From a checkpoint of a small mixture-of-experts model trained on Wikipedia.
Experts: 2 picks a token, a softmax router.
Training: a variant of Muon for the experts, 557M tokens, 5276 steps.
Below are experts of layer 2 (counted from 0) of a mixture-of-experts language model. Rows are named router (the router's row for the expert), gate (a neuron's input weights, with its number), up (a neuron's input weights, with its number), down (a neuron's output weights, with its number) and show model dimensions 0-127. Each number is 200 + 30 x the weight over its row's rms, rounded and kept within 0 to 999.
After each expert's rows: "gets" lists some tokens that make up at least twice as much of what it gets as of all text. This comes from a sample of Wikipedia text that the model never trained on. Tokens count by the router's weight.

# expert 71
router,216,188,213,259,242,197,203,183,199,190,166,223,184,222,224,185,215,200,204,181,214,182,182,220,149,206,196,225,168,260,174,235,218,162,226,182,172,173,214,216,181,209,228,237,195,212,242,217,190,234,222,207,190,207,214,177,231,199,156,288,238,174,221,188,223,202,143,210,218,213,213,205,182,172,257,171,183,155,203,204,187,224,203,208,199,218,224,251,237,230,239,277,200,226,185,212,281,207,185,226,205,172,181,224,223,212,191,177,175,187,175,203,202,231,200,224,234,205,184,180,179,247,203,214,256,158,190,230
gate0,246,220,194,228,208,228,204,192,210,137,157,190,205,211,226,165,206,183,154,201,216,138,219,197,184,236,183,200,200,164,219,194,198,172,161,163,186,201,144,233,190,211,218,180,200,183,164,222,211,178,186,217,141,143,210,174,254,218,190,207,260,207,200,176,165,224,189,177,228,177,194,182,171,229,183,158,147,238,185,183,243,190,148,122,239,158,241,216,181,180,170,214,216,208,181,199,212,201,209,192,139,172,195,215,205,172,234,133,249,238,208,181,228,232,179,172,194,186,200,204,188,198,215,207,224,174,217,224
up0,212,224,218,217,257,216,229,273,202,243,171,178,203,219,239,175,186,210,228,158,236,215,149,224,176,194,253,161,213,189,242,226,185,204,152,195,179,181,204,180,200,240,209,176,185,174,210,207,201,230,250,123,188,187,162,153,182,211,135,205,226,194,195,201,224,251,204,197,207,208,225,223,189,253,177,218,172,136,224,161,152,161,201,222,218,227,242,203,187,164,211,223,251,187,156,184,219,176,146,199,216,203,137,188,201,194,224,210,231,191,172,209,152,175,232,188,259,198,126,189,171,141,236,191,188,180,260,190
down0,162,214,232,103,223,191,279,205,168,192,187,140,213,149,193,188,209,149,212,203,287,207,227,198,192,270,220,162,231,218,222,185,178,248,230,185,183,189,139,212,173,171,230,223,211,180,190,181,178,229,190,154,210,157,206,246,189,258,155,227,200,177,258,186,194,239,160,187,184,200,210,231,156,230,202,201,158,198,152,160,243,194,256,200,274,233,175,190,238,216,179,169,195,204,230,204,209,206,212,242,208,197,182,205,209,196,193,216,175,243,225,106,212,159,169,196,227,273,212,219,181,182,169,170,190,180,165,250
gets: " |", ":", ";", "s:", " –", " Coordinates:"

# expert 18
router,256,188,236,194,209,191,198,223,247,167,160,179,219,214,164,153,166,177,233,187,184,218,183,214,204,233,201,227,225,185,202,231,223,178,172,227,177,237,239,174,205,259,199,205,202,192,202,193,198,173,215,246,208,152,243,198,212,196,254,199,179,233,183,219,153,243,185,169,231,222,232,195,148,180,223,237,203,152,186,210,283,192,158,192,201,143,205,197,215,226,179,153,194,219,174,182,182,159,151,160,213,196,176,161,184,168,157,188,216,224,143,160,234,235,193,166,257,250,185,208,189,205,219,245,242,186,196,138
gate0,234,177,260,205,216,223,189,255,209,162,191,173,230,211,201,155,169,167,194,230,235,199,290,157,209,172,173,202,240,217,187,214,182,180,221,186,224,208,181,241,205,198,184,246,216,198,199,219,246,212,221,172,221,219,191,194,229,169,231,197,188,200,273,155,231,225,205,207,164,181,192,156,199,191,144,174,175,225,211,199,217,206,202,221,198,189,235,248,156,228,109,177,204,214,190,204,151,160,166,152,187,164,251,196,207,188,176,198,161,188,173,261,189,177,208,224,231,146,220,206,259,123,203,214,137,185,246,183
up0,198,203,192,182,202,226,206,229,203,200,195,178,209,202,211,238,198,231,196,193,199,258,204,214,216,199,238,196,200,262,174,139,148,294,189,152,235,172,263,159,226,236,254,239,199,210,186,155,209,210,220,219,227,191,187,176,209,142,169,201,238,199,209,188,164,218,233,166,233,239,249,189,175,193,218,227,208,201,199,160,113,186,127,256,238,114,171,194,191,209,173,266,196,178,190,222,204,209,202,210,193,226,208,209,233,192,155,186,207,250,137,220,215,251,193,178,220,229,215,209,177,158,200,179,265,189,179,174
down0,213,222,191,191,145,203,177,214,185,242,249,258,192,177,201,163,199,191,170,233,221,207,217,126,202,156,164,203,193,232,192,196,255,249,182,190,180,199,176,254,198,199,211,160,182,215,233,196,179,226,184,193,202,215,235,225,181,206,224,176,253,245,175,194,152,211,116,222,230,117,221,211,227,206,217,283,223,214,185,167,215,229,196,206,208,214,191,137,214,208,221,175,178,190,209,254,179,177,195,239,231,213,229,191,189,144,232,171,205,193,220,215,226,205,231,236,210,156,207,241,174,160,223,150,152,163,178,233
gets: ",", "s,", "),", "a,", "e,", "es,"

# expert 11
router,184,194,220,226,189,199,226,145,200,232,200,198,152,215,169,160,185,178,199,202,207,237,128,149,201,183,177,145,228,153,236,183,239,229,161,224,196,209,180,222,202,162,140,265,194,172,178,193,167,248,214,217,219,207,219,205,179,221,187,132,219,190,181,237,196,140,155,177,191,241,158,254,246,245,220,153,145,209,145,219,174,199,243,125,210,222,163,216,241,173,195,222,237,176,208,221,181,178,223,218,183,196,198,219,194,218,209,118,244,194,182,218,166,194,211,229,195,168,209,212,224,189,234,182,227,238,187,177
gate0,209,197,157,209,159,204,198,187,226,179,238,207,159,184,170,214,240,177,213,159,219,179,238,238,195,183,204,225,203,158,195,257,189,238,216,137,229,179,155,145,185,230,208,188,185,186,153,203,172,167,168,157,225,184,164,207,213,183,231,235,192,173,236,220,193,210,190,200,140,203,237,241,236,198,137,183,253,262,234,205,196,232,190,169,181,219,185,234,203,199,249,175,231,138,192,221,210,216,186,148,178,199,224,217,183,221,211,188,194,195,174,230,218,232,218,184,182,216,183,229,224,209,237,164,176,160,233,184
up0,173,211,84,177,233,249,193,176,248,197,167,165,239,197,223,218,218,154,204,205,199,186,176,197,142,219,254,240,199,200,193,199,199,206,141,171,198,197,217,204,186,210,184,192,150,178,182,169,191,167,134,204,210,186,148,173,176,244,245,215,204,181,226,219,134,204,232,219,200,178,251,196,199,250,191,179,165,176,232,243,170,183,183,147,183,259,247,205,164,196,216,179,206,180,204,218,214,217,184,182,206,232,197,237,208,185,214,173,194,228,203,213,229,196,187,188,192,167,199,236,171,205,202,208,177,191,145,181
down0,214,213,260,204,155,231,202,191,224,213,220,187,156,186,236,201,169,231,221,223,166,183,192,134,138,212,225,218,243,223,243,184,183,198,206,168,186,170,214,160,224,198,170,192,170,252,209,170,229,265,196,194,157,174,186,190,178,176,174,230,157,150,235,154,204,199,193,143,164,156,215,163,200,167,214,177,247,207,145,180,165,250,168,113,176,214,264,193,241,192,216,168,193,199,212,160,198,210,177,156,221,254,157,186,182,186,184,168,228,188,187,244,179,199,172,214,222,171,163,248,180,213,216,194,175,243,184,179
gets: " A", " B", " T", " C", " D", " S"

# expert 57
router,220,151,225,229,169,202,186,256,173,238,206,124,127,205,157,252,217,208,141,208,179,209,204,163,196,202,214,220,172,242,225,248,160,191,155,180,185,211,190,220,170,195,169,220,183,185,200,145,186,182,203,251,223,165,179,204,228,219,191,205,197,207,161,185,141,224,167,210,182,253,219,225,165,213,221,186,252,182,159,223,184,166,178,213,153,160,202,192,280,198,204,168,209,187,267,165,240,167,213,164,213,174,203,243,208,195,232,255,181,225,137,218,147,203,205,240,241,199,194,145,193,255,180,91,193,239,178,230
gate0,216,161,240,104,167,199,178,174,258,215,203,180,189,203,208,233,206,206,247,189,194,229,187,174,213,205,191,235,211,247,204,129,197,199,232,179,196,215,191,184,156,168,185,242,212,233,208,237,131,161,203,229,218,186,224,186,180,179,190,241,283,228,228,204,222,209,201,143,203,192,189,141,171,267,204,230,203,225,168,196,202,216,188,205,201,210,182,181,210,157,195,204,223,173,246,220,178,175,243,198,221,209,185,159,272,205,188,201,230,181,229,196,196,184,208,239,233,202,165,188,183,166,244,191,210,233,182,232
up0,176,172,170,216,230,176,267,193,242,231,213,243,201,239,225,239,158,185,176,173,279,159,204,191,160,199,200,221,235,215,174,198,208,226,215,228,162,235,211,166,167,192,227,243,287,237,198,206,176,207,213,212,209,179,213,245,253,191,163,192,180,225,176,164,237,223,200,174,168,200,224,201,213,244,193,198,111,212,179,224,171,191,200,212,137,219,209,224,205,238,203,213,172,231,221,199,169,193,203,195,214,204,174,197,238,92,230,204,224,196,219,216,185,229,220,206,230,202,176,219,184,209,162,285,209,198,200,230
down0,229,231,210,241,147,181,176,210,172,190,187,173,180,235,230,170,156,226,198,208,218,196,216,213,186,193,179,151,179,223,166,247,210,207,158,175,189,237,225,238,238,243,203,229,195,239,169,210,215,240,195,243,173,188,202,163,222,167,173,227,217,197,189,235,197,222,196,232,194,244,207,188,231,172,178,219,191,159,200,178,178,180,154,267,191,165,191,211,204,148,176,186,187,148,223,214,237,251,183,192,236,189,239,205,146,217,215,186,224,251,175,133,188,181,162,158,174,212,231,204,180,216,193,192,274,207,260,216
gets: " in", " of", " at", " from", " near", " de"

# expert 10
router,154,161,235,215,217,195,171,175,188,194,241,251,199,194,216,146,201,188,182,188,143,235,177,221,203,198,204,153,167,215,214,255,209,236,187,179,236,194,178,195,175,221,177,237,172,195,207,217,204,232,221,179,208,211,189,210,236,185,176,159,192,191,218,176,243,176,224,166,238,160,175,196,181,225,237,219,196,179,192,231,165,210,210,151,243,174,238,206,175,224,203,182,202,162,184,206,191,202,188,192,199,260,221,203,187,182,218,178,173,228,183,182,192,187,138,154,153,136,195,133,163,165,201,245,235,264,208,230
gate0,148,192,213,263,231,181,247,228,218,219,259,152,243,271,205,200,171,167,169,170,187,106,203,144,193,233,216,196,179,208,188,125,202,244,201,203,183,175,238,213,124,228,191,259,186,192,134,209,193,209,179,161,199,265,171,188,223,208,168,245,171,208,211,192,251,183,182,214,172,228,191,225,154,203,239,182,276,206,224,216,186,257,231,177,172,196,157,187,179,233,219,230,213,201,212,152,232,199,196,171,167,191,181,205,190,210,232,220,170,242,243,194,191,194,197,192,193,202,233,175,222,186,228,173,228,221,205,194
up0,227,192,166,228,208,216,151,192,208,144,207,137,169,145,176,224,227,206,203,235,178,221,199,194,206,204,198,210,174,175,168,204,193,192,188,182,170,215,200,239,231,192,205,190,164,218,229,157,193,194,181,182,224,208,133,208,164,202,192,235,164,208,171,309,219,208,213,188,192,196,191,230,197,142,237,219,145,219,173,147,195,157,219,179,208,200,215,159,113,240,186,144,211,195,251,181,223,183,182,187,196,260,180,149,191,204,233,234,180,142,208,165,204,209,220,231,173,226,199,183,192,195,219,180,189,252,183,209
down0,253,213,158,199,169,197,261,204,260,191,166,206,181,200,168,212,172,159,257,267,185,168,158,155,158,268,176,179,238,222,218,247,191,180,225,206,178,193,198,212,196,265,210,236,205,257,219,209,170,254,163,172,169,103,212,187,208,173,222,223,230,205,182,212,233,189,220,172,178,205,212,198,244,172,184,205,230,138,180,229,142,197,183,212,162,229,167,156,188,181,210,215,153,199,210,237,181,175,259,163,176,215,191,238,198,220,199,224,228,166,195,214,179,220,187,195,230,166,210,190,240,279,242,220,167,195,208,199
gets: " –", ":", " that", " -", " —", "/"

# expert 49
router,221,159,167,201,209,207,142,221,158,175,179,180,204,190,204,189,259,212,203,169,251,163,211,223,240,215,264,221,232,197,120,176,152,173,171,209,181,259,213,174,220,168,158,204,204,257,237,199,190,175,224,270,241,136,191,239,155,142,209,204,183,159,202,196,231,228,146,219,210,181,224,159,172,226,234,197,180,231,171,221,209,151,208,219,209,152,202,156,218,134,165,174,180,253,200,194,208,256,209,188,214,236,192,252,196,211,156,194,135,178,251,227,213,190,151,180,232,189,195,183,136,204,153,172,217,271,161,220
gate1,212,182,209,242,178,153,209,202,212,144,188,183,211,237,243,205,193,187,232,232,232,169,191,251,205,172,176,157,157,220,118,203,203,226,193,206,214,197,189,186,216,184,199,250,191,233,208,150,191,210,176,193,201,234,196,191,183,157,182,166,196,188,191,212,214,198,178,209,194,230,217,215,256,180,156,238,192,220,199,241,234,238,225,216,273,235,177,258,190,197,210,221,212,175,206,173,205,171,270,239,207,219,168,257,241,236,154,261,199,136,171,189,210,207,202,173,184,217,171,194,233,186,219,275,210,179,192,145
up1,181,176,229,248,224,171,171,205,165,189,204,200,220,198,273,189,186,171,204,199,225,197,207,226,249,231,227,224,181,235,180,173,201,203,207,232,213,196,221,254,201,171,188,177,221,227,257,143,213,188,249,189,215,197,196,235,177,241,214,185,215,168,167,188,226,217,246,195,230,160,142,189,193,176,195,157,239,163,158,254,203,208,163,170,197,223,164,179,205,212,174,198,195,197,192,243,208,180,130,227,174,229,206,192,235,214,200,176,190,172,245,179,153,227,198,209,166,188,195,235,164,170,130,205,166,186,159,220
down1,179,219,234,193,215,265,179,182,235,151,179,226,193,261,185,206,129,218,228,207,203,207,175,190,208,156,226,223,156,217,232,206,213,197,197,182,218,180,176,231,221,159,136,216,203,180,189,165,243,206,209,215,173,221,222,201,202,233,208,220,274,156,201,153,165,202,207,228,142,188,209,205,211,148,195,204,214,215,183,169,215,215,231,153,177,218,179,200,258,176,204,166,184,153,190,210,155,200,215,202,273,149,219,274,199,179,211,213,140,196,173,179,180,192,180,272,242,219,187,160,210,161,218,220,219,192,221,158
gets: " in", " into", " to", " from", " on", " for"